Weights of a small mixture-of-experts language model, trained from scratch on English Wikipedia.
Size: width 128, 21.4M parameters.
Experts: 80 experts in each of 7 layers, a softmax router.
Training: a variant of Muon for the experts, 277M tokens, 4226 steps.
Below are experts of layer 2 (counted from 0) of a mixture-of-experts language model. Rows are named router (the router's row for the expert), up (a neuron's input weights, with its number) and show model dimensions 0-127. Each number is 128 + 32 x the weight over its row's rms, rounded and kept within 0 to 255. Numbers have three digits each.
After each expert's rows: "gets" lists some tokens that make up at least twice as much of what it gets as of all text. This comes from a sample of Wikipedia text that the model never trained on. Tokens count by the router's weight.

# expert 19
router:182127160100119083155176149136093109141132109094106104116111095143135138180150121128174164098107138140080153117167142169109158086165097210106137112136148116090128212118122146149154110064101098086145156189156096130141097128204144119069156157147080142140111078096083130071132118123175089093101137189181086124079102134157153091178126147120129147144127209148162129150104128113096139086164
up0:183129172143168187122109095113069141135104125121147130163149135094120154180151132156177140124126140206116184117097093137058087161151117140135118152201107144162080111051167082169139132098164105126147133105191096114143126138154091112100096119120086167107129084144126111154124074146166126103098125100145137083196172111121117126073137103150097130150148108048147072143139126124135135176207
up1:132120079122136107093117125123117075161106206130187161097101066168187126093135086146119115078103093142063127089125097061122132130123104120124081176138113128128118071212136175090134111148188154118170132120171149057130125099150127131101182149123069168172074102130104146162135201090119114161145163133128102188124124159127116140153166113125159094156174150148131180158142101132129134158102
gets: "f", "ag", "av", "Th", "uc", "ph"

# expert 70
router:157137088124150152153144097135060170143108124054124132144129101116133148160136098123147080140122085128093079120154155160152166057133115077127138137078177126063108099168137107109066105119075074103106153112160115099152164090131167132129119200116151140116147092089150120160065162108148067167124092059131099139098141146110104139074144139102123152120154141106112210142109104176103070125196
up3:116135128134177068143129118160130108132196151121103125064116074135132106143152189088167157171145134107147164158090209119119160101122089120100066116132080128117166118130116116152082144142147167077102121166109185069041138166104150125123084170156151126125109128101142114116153101128103129098156143168158121150157143049087165137102181116142074105142201161090152180163159101166140142090131
up4:121084102088175204135102117162152174079151074135199072165114117071166126180136184101145140136137143209168082138115144161104135078147152136118143166147157132138040105080120174163138098168158139114145154155131188148081133157144105108162119147131150183148134129145123094170160141136135112160109165104098043121168135108160118113111102102121152163146115119114165137131140121113082189096161
gets: "as ", "N", "following ", "than ", "See ", "like "

# expert 66
router:153112131091078116112129044164191118119119117168101120156161097122175064104124083131136159180148143136147148112147082120162166106180043131106110096077157115208101116136169163123149162153185113170123131156110149113108107068133138123129137152113141087103130127138146084129038130144172122135102155132163127144122109150163071172110169147122127102174195148157117120126156126131144045076148
up0:124138166085159112128114096120129114140106173127146125103141150156127085173128193167127076157107086187148166109132160116143087140109152133150121204118144154149206103086132167129154145141130175043071197112181151145099126154182100139104134163093147109108127097124114080090117197196125104149075172109135130099114175126154177053159127091148132121139116136103082142111161181116122112161105
up1:178145119154170102144155099143105110100151126086125180149131168119105141100118072153116116141010121112089175122125146126143101069125089087130160129097149139148093125139140162182159128109131146175142130170108093117180152171132136116167092090198109169180147102191087138166114123167111078087214142107146100133133088144153120116111178137187127086104151130160149087112137079096109070115099
gets: "'", "| ", "’", "; ", "– ", "ISBN "

# expert 25
router:201096100175127095123112118143147163141100135096169130130117121127127138119135076143137072095098155120059149125177128122143130190120169162125076099077117141159043208147134044137107106142135140130134138155167150152111055087192110170155105210055126140098105111126124112130132063122137092091147126111095133166154159104119131067129159108132143145136157127164139150147137121136130207120146
up0:136075101156133114138143105117090144109106105091111130168138090174118135104145194081059128147117118106136091171138144170097124120146169102146095120184081183064108100119127199124135117123082136079128034175108113134105154097166074076135085156117122127202121094068163147208116098137155131144136148111120105129138115162103124092130104105115123103101124090132202182156078082151141148133106
up1:141176090120140103144116127125100088124114076196100117161128099152114119145191127120112154120148113156063120099183118100120128098107106144106137138082103079102117091034131215172140125162170125133120085081173130127120035161136133130125189111120115123123103091129090157134114059106133139116088146109173164163184143072156120143059179121173184105118152130148130111168161105129108127119173
gets: "B", "F", "A", "M", "O", "E"

# expert 17
router:168192153174126091166163126119120115102132095138097088118146119103140028136173091125113138128114155108122101106107126144080118048131129048125119093166110139092151166166105119133148176095134091097085126128118040200161089155103133096177135131131091133105169108107135156136135180166135176168186144132144172072151148130119121171143112138096064115144168123107065113080117139107149168114137
up0:046159096106148171138094090110102087119112060120130117122090107165165151112097180144131129110110147108170096104146168117138049118122130168159178136090118107189173127127177195134117140108116206040073170164174156174160106149167119126151120103097099153094124067122159187094138140100124100162113111115129147102172142104180130116092146148117132092151103089163120130169126098149091134163121
up1:133123143132154135123136150169128097115112094105127089111120115071079163134086144138103134087160138137142126154116149124115145100116127074108129164161162179076139152112097112121035116103094151110138081140056192103162123151164115117099098131170086168029130140166105114142171046084114180147114129102091120111152151171141144119110112160120053123122128058169164120111168181077138139156075
gets: "st", "ul", "ast", "ec", "per", "rel"

# expert 72
router:129146085102182067146140179101104147114066139141145109142119171103136048138132112115144165109000091144089124076128140104131114136114140135118058093103087107100124093153126147126161158157136120076070162168113144127133134149166142172110134197106108101115114119132118132148149140152171077114130164177095153121135120148141126140093130143119158178218162108112159069124157135102154152069074
up0:124060150086082073118138110118159059158149157126178159156181168148128091145121115154104096135095088144125197118111094131105156150071123124126145111161134141117114173077140071146122120141088130160131130114155147087174132057157168131148118155166067129078161160167205134112093107068119109100128227128080116128127065079128127123131118180138131162148110112123082168180143120129148138143119
up1:135089153159151158161149128117168120160105092051119162148115074151068098140129112124126135111184060111146176116139095158123118139124108123139127105138084148105094131140206064161140126105191141082123110129130184150123098125130116162046099154039081100151196124105120126081109161183083124155113183159143092116157142068104104127161114106122177093126132161146110108094187105168136144119128
gets: "ol", "ap", "ip", "pro", "ep", "Pro"

# expert 53
router:164105141121135159196119142166101200113098138094137154147075177146109184140161089165132111084104078127141178164117141149137149147139110159167106104152116186167141158126132144156093146083120085059044130086130117136120128137118108191108157120074174143076133130121116104125141089089146117090153140152105116172124196118124102139141097152102146153203152163165154183085113074103121207125113
up0:170150140116149161160189073176070138125183167070180093159169113070145211150162124126110142117132126152097113143141070110170171129147085137140160122167156132132142131095103120067083112153146184134118187134124161091109111120138121195135127116156115138149099106169108120087131153113171116105127207169096075079183133150167144114086125185121178114160151127144132167116142151088160133161092
up1:162101112139119114170097101131161146107132125127149116180197104086123113146148122100079119080083032147140134118116113100107105188135102157161148132124137206115086086083074109118113158094118128125126164132155120094106103094185117116129088105095076162116109037128185128107140089089142104176158110117198118130205090109135154149136153089160056093131136176150139148099134141136079148107147
gets: "k", "K", "j", "Sh", "J", "sh"

# expert 15
router:178148116116127143186109153141079166066124151126126138188104128141170094136159121171165103090113114128085079084152108116105165084088157159117112119136108160108147074140165163097099144086065118050130158165095108153160130109154121144034117155103112173122075119176157081146161161156183111120120104198107147139112145153119129160119131144116151124186076072134123098131167146090135183096176
up0:190123091109126137154164134116138087106110055137103115146140135143105146124131175106109175126085124102143114158066157123060087187123130153131126133089097149144153103163134092166131063104187107108083127140125166112120143084139079126135115156171103097165146073125055158156155053129128138178160108123035085119108100129154172097158123074060122144133166139088121156124109150082116116071160
up1:095105137129176137157120166169109086144182108108149154106100115092084202139156133162121128095093090165134154140122150120150120126090103144116155149180069117193155152131172130141126110094064107094157177172147138077113125184150104101116111089189137121173118116142095104115136195127138090121148104145151145097157149157125140109177181058103156133124124161088210156081069187099141171080116
gets: "Al", "An", "In", "Con", "sub", "Ar"

# expert 26
router:124116152088138100128148060131138135113135123029147124123074097100132126144137108189111114067154107139113146119137122084129115083114095149154220060133158120131141179154170156171134141184115106077130102180155106152123048130123128109112154180094060134126171116135103115107119121161156041152079119109133144172103119143178146125115088167093134170127128183140107134109138134176173174097113
up0:131095112123096145092119148147106124120146185129145101124114135107193133143085119103089128133102183132162081147156121120112089130106160148136113117154114117066080162185133110092146114107095073222094074139111159065083069113141125116139128084122085151159141150056132091128142084112085132191112075082157115101158152123130148135157151055076125180183114122161161115097096110150098127151057
up1:192095125139178130130154128113147126093054125139092110097136158124122137122150160081143076110123121118125146136159129050131109108124129107198133092145120199139135120057108093138167074133122095101083097158110166118144117129224096147145138133140108139149132137103089145051129094103148130162132155151178060139150075172053129134080106056093114143153093125176146103086158086083129118117119
gets: "C", "g", "n", "V", "G", "v"

# expert 67
router:184144126129127132088126141127169161145095091216167136139175124104117138115104112101161103126106113115135181130140164116103145125109134132156101159072067130174102139134147132129124153090209111160136183131162141155131096131124113157039099067073139133145106131088180141134215133126141085138161128101125120126116092169088107167103100116118077115108081106144168147102177175132042082096185
up0:094144147107107140097109084136139128123130115130108072106121218186097076151091130132080140133130115143126187098139126076154111086165092064114046190142163129109165140144103100136181102168164117087124167125161151096126087142120156094138210149110127150167180177165097149150130082136105152145118119120189132097118181118167070119184160108116073138088107111151145080109147097092124098144126
up1:145139091142134091123112148129186148085126134153120140116110124111127128070118106106093133188144135170137183166106073133114135173157094092106117096102090178130137116153122195066189166073099070071159092162101138131116200153093089147099129073115162141112132140114142142094099151119119134130114189161157132140136128131093083089119173096118159150117109110151203138031145112207115101161103
gets: "the ", "The ", "A ", "That "

# expert 62
router:178092106114119121153173134123136073227140124151142187092101189125121083137153156116088174087130074106109104126113135076111109144094174197095109077141093122181140172155110147133147117154137107097144085172127075152127123098145112124131113168077067116131180125186144114143141082141176131179092138111122144109148071117093144154152233113134122126115117143116102155139121121059095144107107
up0:054069146138122166057129117139202085153136137113165170149094121193114113146121113099175140122156114116132164163142069151077087170144171118111206137121089159067125137111097151158136114113173090134197127126130153152137119162134134160196114063109109147085097121194184117145102118150175122118126094109139109094167114124169137105099154102194095120146176125160169088111146124120128141153085
up1:117124088090176113144195089142156099148116127118068167111087097147094154070087141134191128087153132144117130113140135127134233104121110133123137036144114145145145143165117119117109179172158067118159155155152122099109137094104142126176156113164179105109096102158176148146119166164118180049085084121168143051107113157136060158137135153144127137170134162142071134134109134148139159111112
gets: "b", "x", "″", ",", "ai", "$"

# expert 18
router:076168106139089134111153139136117127119129111132118162137108183127092153083158118146123118170112116058209127140123121124146115145091169100150069155170100185144140064141129094128103109090092193152174147120168150173084162128142165138166111101107147078116178124107061128161162148121145145077112106145157095095099138190156137101183087153123154158116106029166112153195088124117170120119102
up3:158108128115163129106161088181126167136114141101138125093106123117122137004150108150167112115178111128130139171094187144136095135090146123184150152160148096074146097103091154168157124177099085147152158056144144131120117149080147097159152134161153130123088120065144172124160187139134142112148153099128101137109180067069123184104148107133113072112071104166185117109115129156102068147167
up4:064153107107128083133163144131143130159154147126169113142152131136138124158122102146113080127136098168155038179134131148070117182223116111106092141184120107147133160110067100173109116141136098117099074131077163045068100076162092158119142161175159149139147165145112161136128123133093133190165121082131080126109104182139114165105138154132106140152149108123075135124069159137146134184177
gets: "age ", "N ", "School ", "University ", "area ", "S "

# expert 12
router:133145156135156128174170151141076036124157107179123113066145105114115082162142146103153124104113149143154114075122127170029131145142096177102109117104170094114181137097086104120137081123106121101107168223140107114128135107204116107169116126154094162121032098181160130122115148120166178075129163118142115118098136120135158162111152099108115116166155130128132085134095111163075115163155
up0:142113141136143088122131143134094130108089111101128093121107170109129066132114092126101184199163116173071106126154116117099145147138116048101165118149175106076120128122104130155120100066150081146147138087187114137099138078119091142119081100116161121078110133067139182179178112147172085091060134149187093123145136163189111098173098155107128108150131169116108082098152111133140071202119
up1:118138153183150114090134028100164095157120104168110065126137116101095161119077144096145149106179152111116140097112183116098152218113123116155156136119130115118117138121155091065120115143157162059079187128155079174176113158152182155170137092087173087132137068161109126080129098145129110122116097087174120078166131079111129161137142124134099120095152098104140110102179129096122170180116
gets: "un", "ri", "po", "mar", "of", "be"

# expert 45
router:132111159146140150096102108089147155117166137176144144127117071093143144073133165139124137143093179175147185135151090123077198125154080026187203070145135132152130072182135109125140120102155042183111123093121125140126131127103135083142140099129129098154142116224142135104131088078125120147123139185154118141093090121135098116118068111137152117124094103163142117124139124093150122160193
up0:150168126084117125219137194152087130136163185148141158186090124096119097132157146069147093158142108130099127139115135111145140120169116180102119159060135156147148127126104086161177093121135146163138118112129060138114112098124141193139131091193144131175211175067130096116169089098134083134094048183163131105141179112131146149096124134159117120180132138138135128073119132088153109148162
up1:077104085059175100136095114166140172115126124116087145129090154134204085130117168154134184076106081170131167164138146087089133132193096126077137151120118093128106102109115126071183126109153144113152123193172079125108107201115172108158116105167140123112100141127108114153132137122116173165157144119116182074109097140106169165118203078140128124159155072112129136133087142055082137109134
gets: "s ", "he ", "an ", "He ", "it ", "first "

# expert 35
router:079151124153079083188153148138146091081139125130129114130116079148137040187134097118120114095179144138159161078120128143106137111172102124138152168103136119110110083113139123131124181102074084080119062085126086127099071094143111121032151119176106199122146121131173127130121126162166161158171100077118143163106186159098164133126180138099137119140151148087105077162111132151077092159156
up0:142105114073041103169040065167116144158130151096081101094137121129110158176112107105123108148091169169126138174144156089093123148095108186120138182093099139071134159182161088144204088109125137159123138108097162100109146117146097116127106170110111134173143176133197082065099136156123129117131088160184151123154178157144115100089095110136101123168171122119154126130121193136127119131170
up1:127160107234110077079190128127136101152141129131123141079116149143153174120076115098136125124093118090111082121127104128080119134136109151139126066167131143175097176074161129187128142151141132155125099138146089147093104100068166160138108136114109073096115122186102195180110112156152126141080171117131093107149181080108126076136200089150117127157198157156089155152158131081141099163140
gets: "and", "fin", "adv", "Di", "if", "wh"

# expert 48
router:099178080098083157095134090081142090086105117136117104141084059091125179081091098159134110120110118127077122117122105157166168100147086150140125126117137157130129094167120117094057121104180063122127195102173132124140148126076148128144153077136119100197054122123132132103164166159181071155130110124134116171095167180133111168109059170123062103135080103147142118104161125142142099124168
up0:146128172055192090159133128078119082196175135124154161093151137126122120165162136131167151149123101104091165095121134157139167136157135085142150101098107130181029120174148125150149142155100120137123127183119091078140098114133119120094143184120201144099204215160115147075167154202142117126182128148129118125173081134126150129144160138106095164123137112163074146121123101124150149093135
up1:145142118094089121118135122098146177077070119145134099171095121170129086051139138148099117127133129104167110156178123143079189167120157088155098117094107124141130116068207118102082088174120160101155139181178176126178196130129066129142101132198213083154159149141161167112142150098082139106120113106151123139143126114122110135118122136158175151135075138177101118137170145080074104147132
gets: "a ", "an ", "two ", "one ", "other ", "more "

# expert 55
router:150120151098173182089079079107131176138180193125154094096074124148142154110131164076132098127134151135101081137112125150147127114153154069102122125150140115069078064188152116070164087083124131148060155137184171087126142126088131082120158162131158179150099134103176121113062140115101045155124150104163111129139118116130125121135183066135135137050167170123118137160120130132134102141141
up3:057158076099159102109085124082099165119075130123100145138126141151092119131143106096134002086105123148143126137145169144089146118139127152121152114120198119111128181126139113182151191132152078176150153142144183164133136166165126120159136100112090123160112110160130192142053140109132182107130167147151156082114122108125143120096122097123120173155141096072080118171070128087081176158105
up4:051143098098120106098124053130142068134168133096128165147119112154185139151143165119116117134052116110107088095037133134146095134085164113118126135139119114152132157145112125137141141159094080110137070084149127093152119139143081110064149040141134208104225121102146152137114132128118180123149136108148119161178123148141121142150149164138187162087109114126123137107113106078070086114083
gets: "to ", "ing ", "as ", "ay ", "After ", "As "

# expert 30
router:093114114140159119121147161095147122195167105196167131183147116081122098185105167129104133108171081175023132140118099095131117097118140124168169106108130168136177212053118125143171124147076064130167095066081145126135156121137118163197121146139113177098106121147148130130147129128043163079140119130165150154142134074139104097119105160103139114078150133136148133133113126129103155115109
up3:149059104118111175104135150127180112161156149114150161097179139120122131083150084174073150119058117094063114137104135101141092085123128119165114138131195158148130162076156096145088119109146108115127129071136181156104107105117164165153089122146130123083139089162129060150152135159108081084159151169144112201165177111151154105172112111169140030119135105177160150135170118130170121165143
up4:160147145129145168140145091080130141106238123167077125091176119093086121091069156119170150093210175151109124127130118094084106133154143100131103132104088122148170113121164111156141134133132175064141142119177063135129158101112153143117131135142079135105194146101105147137153162127068152119145170186153099144194120084079150134175109193118166151098145151162125135114189101094122093123150
gets: "i", "on", "o", "e", "z", "te"

# expert 77
router:145090114134114128180204172102100077100158126157108075148132120151132092177168152115105065067123078134111104114122152152117126126127157169116157066199202134122110179086109146183122088160134030083125130142139119124144115081084095119129146161121060096117099109089110151127139111129135146127109113157138086180119125125123148167116156202134176149151084104134160102083146075102128135116173
up0:065135153080110146139121127177120125112094051126099100081132080126100124085106103098133192116174143142088150097148081091149102128103149062093120134120109185139146178144136137111175100149193102125104137127214093174101158142102134174060159115158125107083121090152076209123148122111059138161129141109128151121159133166110160115162173138109128096139132125155074131139197140145160151150094
up1:133126078073108073109158168091100207145126127125090118102191141101173132095091147089084082092114142105133079115149149138105134156107096117165125167136187158105167102179152126109134152174116144121141153161154128162136112139130150132115166241061170096132133108172129129179183139109162108119157052127173147126121126139125126148122100077182177072153131140132136163126094096073130136082142
gets: "c", "b", "w", "ch", "co", "Ch"

# expert 11
router:114128135090120179117108169104072116108152142083125177173160169129142167093140110127164167144151076105185093107143138123119151122129112142086194181166122086119152062164110028139127095101111167163110120071165097111140177110120144083129140137151096125143189164098134122092202153121118126078136133111095141134105117139112146118161145092168155088146121154109201139146108156059066076109099
up0:052123083177175112119109116138187159150093142161163055133122153110094117101158111110096121131188149105111144201107132147148169123147160119179123103141116106166083113097126090132134094107102096112121145095160161133079116143118108094180157103154186133097110205141139132126183139105044099170138176142128147179147063153056154132113162153116154153197109112121142150166157090125127130084099
up1:187089125163157126115160077091124148142126089166152107046155075106145106120077143153111166097143149161080078163100069125181174071146159087139121112143108145128092114148116109172118117107127154144100077132116079155208169156142172122161123144096145101083136140135079194192123184107152083178104150120157120117163122148099115092144076110116098139120129106090104167089109162154126109131192
gets: "used ", "known ", "played ", "such ", "served ", "released "

# expert 76
router:122108163169081118115136081136158122154079124152144153070125179119141114091132138131080071140094066109163147118134094086178148181127191127109120119105055089154104149183127123143120147060181158109153143192141091127096112138111146173131088166066118114178163127191026108179122111146171123172084136140133099128130127109139111148110131147099120138134110190108148152118158150116200139132117
up0:192135103118103146146067180123140110167085193115093163084106119136135137075106127076126098054169098083062200052117159104117152166146078080099118175102092165115136142189156100076139137119158164133168149160154092132104128139138142106166122179152177066084150096079118144129121097125131124117088182169130107183146157150145114110112106106163122072098110140128099129108150122098122144119132
up1:106069103131116136180142171072120139148131090065140125156125122188144214110145082093121125106044139133125120110133167087141118141102161119147126092120140112146122166100104111140197149125133117144123111138105044137152114138142171118138189120138127105146112113090091138121147072095146114195113146087114143179079122139172142114146204170140188070105076075170085086114121134168160170130165
gets: "–", "/", "°", ",", "-", "+"

# expert 3
router:128112135131122085097135087143130087145096128130140123150127112093134166120131183149146102138096102127100149158132103101139138147168145123111056109115072104073135078121127131088105112147079108157120087182158126157148137193149154120102102180134128095140131165209068106128120124156161152195147154133115107144075107139184048172119066142118060134194080085130118143087098165155205095090161
up0:154138140160111166142148168134117106110118172135166107136148165105140113126187196144121098096176131096195142107075190146100119132175147134180082158118119093111159084113094188141104141128170167178197086112112176108178118138127093161124091072157127136135070153140125107097108094139138136147190117121167178094153178146132167087132143061121155128146085082091138148118102069074111155176140
up1:084116176103149194097126156206062176096125169116130156192080149116119106157062136089129155120129118167157094196116083102193146203154114135139141100119104087091136134112132165143140124095139181067149189128134143154099104113067140160078133149114129153109102123105130126119153143117187137193108116124166106102144133134158099108086151121155165085117121128140128114111127099123115099157028
gets: "-", "th ", "National ", "st ", "First ", "nd "

# expert 7
router:137110140094071114071119198117094178136130132096139132105166172103138133100108103169107154140123136130115132147181140131120098164160191122130105061060111124125058155149205081113146189100147141165114174168157147106092143099169153126195140160110164220150152136129075121161109099142121112110168141152138196134148131139136173130096144124188116135126089183117096121170165095118092135170114
up0:060136086106087151174081157155139144133142130146069145130105038106152103079169100098118151133149143112126106182127137101154112154164147084115153140163139076160170144118171126110058160167146132094102176105136093152100149070104126077094144125157133041101128160148105129097066144181181117096141112183149134115079129145129134072116076140099152125131123099143140176119076133154162192153126
up1:097158097130161128140166184120121184148092140120144131122204125130104142083125106121124143148132112133111148143147076107141140080214152147122166109168159112111080080118079108081129105103146109131043156116135098115187093140149140144105077127201160086155114115120092169133089125186165138135096082125082137093192161162098107095096137161109094088106151080176141133061150130187154156164103
gets: ", ", ". ", "., ", "; ", ".; "

# expert 32
router:124133099152045119101148156135102093104105126135128186127081166142082194083141137114148095124086139117137115100098162135126103167095104143123149155111135118138095081114121075112095164132141150134177153179154134145120184114171166145132142168123163052155070121194162085098084094057157164159078089120151111133146115124150105138102085136148039141168099065148123159150146069131113084142169
up0:134081104119124091168092128133109081155159099119102172150063090148116182186080145129084160167143144126115068116093078091200139145127157140098096098153061155136114137202064174145118126171136143130133111185112145105129152118141144113132136142151124084099082105173111139149142138104112147188161148152134146112156195091160129105157140101088169137143199216148115141084127175150121107103103
up1:137138138126151187142118143102093103089127127134164137143071112128150155106118068079083122090153106135091133155124213139109128136154153119136071119208143177044120104151081136172111135116123134128129068065134093097105104169087201104149156110172129136106118101118126133139107106193110072109096146121173166171151101143147064119132125139083135119168089188128094105120109214114133171140108
gets: "1 ", "2 ", "0 ", "5 ", "3 ", "4 "

# expert 33
router:110098160164167144075111128077091128160130166080127132188115182150169181137112174099150076120182112160076132151134187061095130098131159184110132173125103069086150141128130150135134168129059139189120127097096175128175173142095099146111121120178173158154158161088117123156125155083117103133128123127119129102155110109175118099122207109205127126200081159133098105124144133128133107145146
up0:118137194163138152094157087129150137119142092144118096155162111146098103090185107146221105133102178097081164084154085081103156081147151077107171207102139125083123111116107101125147123198150088102191171148070084106121085133100166115142119116188072126111134115125112120136119108114095134152149209118095135151167140150098072068137164119155108126137139114170128120089178104163124122137111
up1:110158168089120138077098117145199092183104147146124052112149125110104094095098131119162137103136172080090153166096102121078100199105155092133098139120136116075129149115200078170101199088167159108134079139148152181131091113117104111156096114152147108110153127171149138121121172086161087127155099136122133116144151162094128180090141151141068074213158128132159111150139141149096137186105
gets: "ed ", "es ", "e ", "im", "ated ", "ted "

# expert 34
router:165147115093175139068121091152139145113138134109168127217121158110116133112144142126149097127163196145127116127105167128112121131179142097132164167176178098104100092147124101145131118165044097202164173094134141113120170203115139078122128110138117144161142140114127142097132172149110147170150147065089179060190140110235089126128165142138121128121147139129139133147111110096142068072107
up0:079231110161147154132126149124101060137123138125105131123171126123116110098116163141109149126101187123170084105087062139156071106159145140191147139151122154116177096106124150048115166118163101166135114136110134114126068105185178131124090126159058131095134146146081177159149095131147082155205092114160087141083125101101135139125154120099181154158111111207116153110132138137089133119095
up1:071098109136174162138042112115115081137164124104107168078097100111192121094137153139145135152151146148127134106170156123179066177105163150105187138150138055107154136113119148136140141080162093130132152163140065117160118159133135086078138143140149098141109100158149108153106112074221131107091159084114121109123109078181164168071163068132162155092120140161143140100123075098120155180132
gets: "ing ", "s ", "es ", "ed ", "ted ", "ate "

# expert 47
router:071100152127094159101137124112069130043139098153128131108177130143112159141182199103134127185122135104183179071165101115157099177104170169129116165163118152128195098149105101137079135145140161192172101074126156136143126080125132107128069177153133099105090134154113145098130071106121191110110132103111073133104141067132153139082158115140114140092094070093130102107149148092107105167096
up0:102121168131157176051136125096104161082119143119101136159135123106064133086130113122150149149109172111138101099075166181119217126158171088184110129136073129111143158135178099144115128140144111097105055143109059075153138138100155180162105159097114118150084067129066148185179134144120192145142104112094153153186144118123086109158126139140127119127150163137118084151107157157064112168109
up1:114098131172145136109152099081111059097120088132115154121113176099062088133119165096145124109120147136080148159123160083080134110151155055184140133175135107078129172057095102100123084146136064131115129142115108132134104124089166150104158118146107086107144159107121109089164097152079136140133134137105102108146144131059142095104133127200093141125129027064077123089201133160126135144177
gets: ") ", "% ", "C ", "\" ", "ers ", "} "

# expert 44
router:154143146107165109216159156153139170124163107139126114130187139138099179148174056118138106124119127132087145108142092111058122148068154107129116147172129118195095187169152119159125066120084112087124100142136080125152076113136119117138159112106149160169203125100158184117168109147141095128107068108081179143105123107170131140087156191077159119111131123168039154141110119136122154142127
up0:122119195102129123129126143101140130159198102167095112173164142105090170135102166163084127151151115141048125142162175145064124177115104133134123149151178160152140164138111180097161148183145121144104143163078129096110159132131136103082071111154089056107111108079143136136102160122116171091158128169110176088084090101145167134111142103178144117095187135162132124176100156135181080173196
up1:037203133146170161123178141093148123139158128155113161150150067076158116145066116136170141149114112114141139107113125100136169149116136100122112088110107078084106254126093085165055154128101125194132113108103138133168162122123153116122108140144111115076157126136106156176120108094084137104136144106085151154125136079131124059171157081158136123167142138159127165081132124155109159139189
gets: "D", "d", "p", "P", "con", "dec"

# expert 73
router:145185135169078132110090123116163176148129114204127140109157138116118109066113108165127115125096165156119173134152099151088122098124120158132160134183066170122079108183123094138096160181142100128139121110146122126093112147106153141128134066104168141145077129122077101064187163179139099115206122149125102144126143172158130127163030139123090110195115139167164137147134171101192130159171
up0:135111150121187192089142141149134128120201108158112112170127114091063123049147139078132163069150138172149116158154113147116088108116153116108190177109136118148140100130159189129146120147104175172075119088169158172092169110121133126098157141150162155060117145093140146154128110116082185112131152133093055124191160120069117159084136134089140081139120161133108130154107189111104143192135
up1:177184098156107154140157138050128100146154093120146113136143143092140165119159094131150113133190103189151105138120115150137102151132107082164168132127108103125159138128137107108103131136153108159122083085152154061156155213117048105150144159112143163132185138107138150126078111101193095086134135117116148160178152147199155009099101188149116170134132145090122096157111098117121150100143
gets: "his ", "its ", "their ", "her ", "American ", "new "

# expert 58
router:098110180122074146139117119132133136079176153027126137096127141119111107153135155134156113152063122148169193093148116134118159102129105130181131122126113129147155094141066117149072103094112183148154109123189108113084103176115109135106076147136139110177094137176075139114151069100061112085104128059110070094099152079118177116080151135139122137086091088137139094177148149119180132175139
up0:149064081157072160101118146132131117152144139113084101086182157152116098126102142043185102169060090098091101129156101167117111131092149164092157143111157109109104205062080104193190160110094205161140125114172140191144128105120111159157141127163125129139137172129127096165127137145111119157151133111119134153139093166155132195126155147136150106131189130111098074104150157158145139179124
up1:123170124152141135109131161091179100140180148097088095150113120087154108125121117184236141127082115107131112119107132104155149105112163090080118166107144056143141124149176142096122123099119156179133144103211096117118144095096171113153152088184096151115126120081126131121195138127161144097143172153105133109151122099181096154105105144128198122057215069113114123148173133129150070114135
gets: "L ", " ", "Party ", "W ", "USA ", "Team "

# expert 46
router:143155106128085176117080178134081091083144108145165127103108143114098139116138133098138086151095098100136182099139181160169135102157146191166158168109139178145126135125094091122069122140205184114130095140152105113091129137184153106146105150125149153154123096141155094132102111099166120125059079152093132126166154115114131135049099101110094134104040064077163107119169089084101116167075
up0:136116153150138186087128153093093132120150195074157166091107171153117132096180168119089100125100041115138069141110111121133120128116119132080137147177091125155128120157130145160047087166164098095105168135120193181131166146096074164091103086123125107145164123091165122122144188097170115160169076147076148130140174124143135173159142132160103071149098147190126116158114132131098191135145
up1:108167111120133101125121099182089149115165147129157179154141096125129142113136102083138164089144139107128136138096142077130143114124113086122141052102091125138136139092131181083122094135115121183175082109159086152181246092097072141155063124169162171131085174109094146146116077138054128058161212114087142122128153100114161113119133096161146144137122110126163131077150117113098115097150
gets: " ", "0 ", "1 ", "2 ", "3 ", "4 "

# expert 5
router:137149139149109147116136102203117131101126148093140098107033150134135082176108089114113180119106124137115054084154124103093145116143196050114163105137104137157178186090146136128165144120162085113106118113068159166130133173121147161065164180108142138151150138095100131152078135165122099103149131144135121103137126073112118150109146081137103172195205119165101097133082151159170166125080
up0:126120132120135123137125066068116130137102179098128188209137152086096105089098156172117132145136151100133188120107120103127068173146145072071083193142071134122198104128156108067110188188147118094098116112124147102068152140119132134106110160109096137134146122105179160046077129197143162184111143114158155136120130139111144106146159114114160162131107163169157086118144105111169101123099
up1:079131152096096139147131162074090166166079153117176121093110087128131083169135159110115168121099144172096103131081102097183097075196175156157045127153127153149132169111157127110106169126177156145104193153170101097176136141133116117102149138108112174110126051059087159142135139099091109091102106130170141111185143152160150141124065122131150175118086073116151109151113136182142106129151
gets: "at", "re", "id", "li", "di", "é"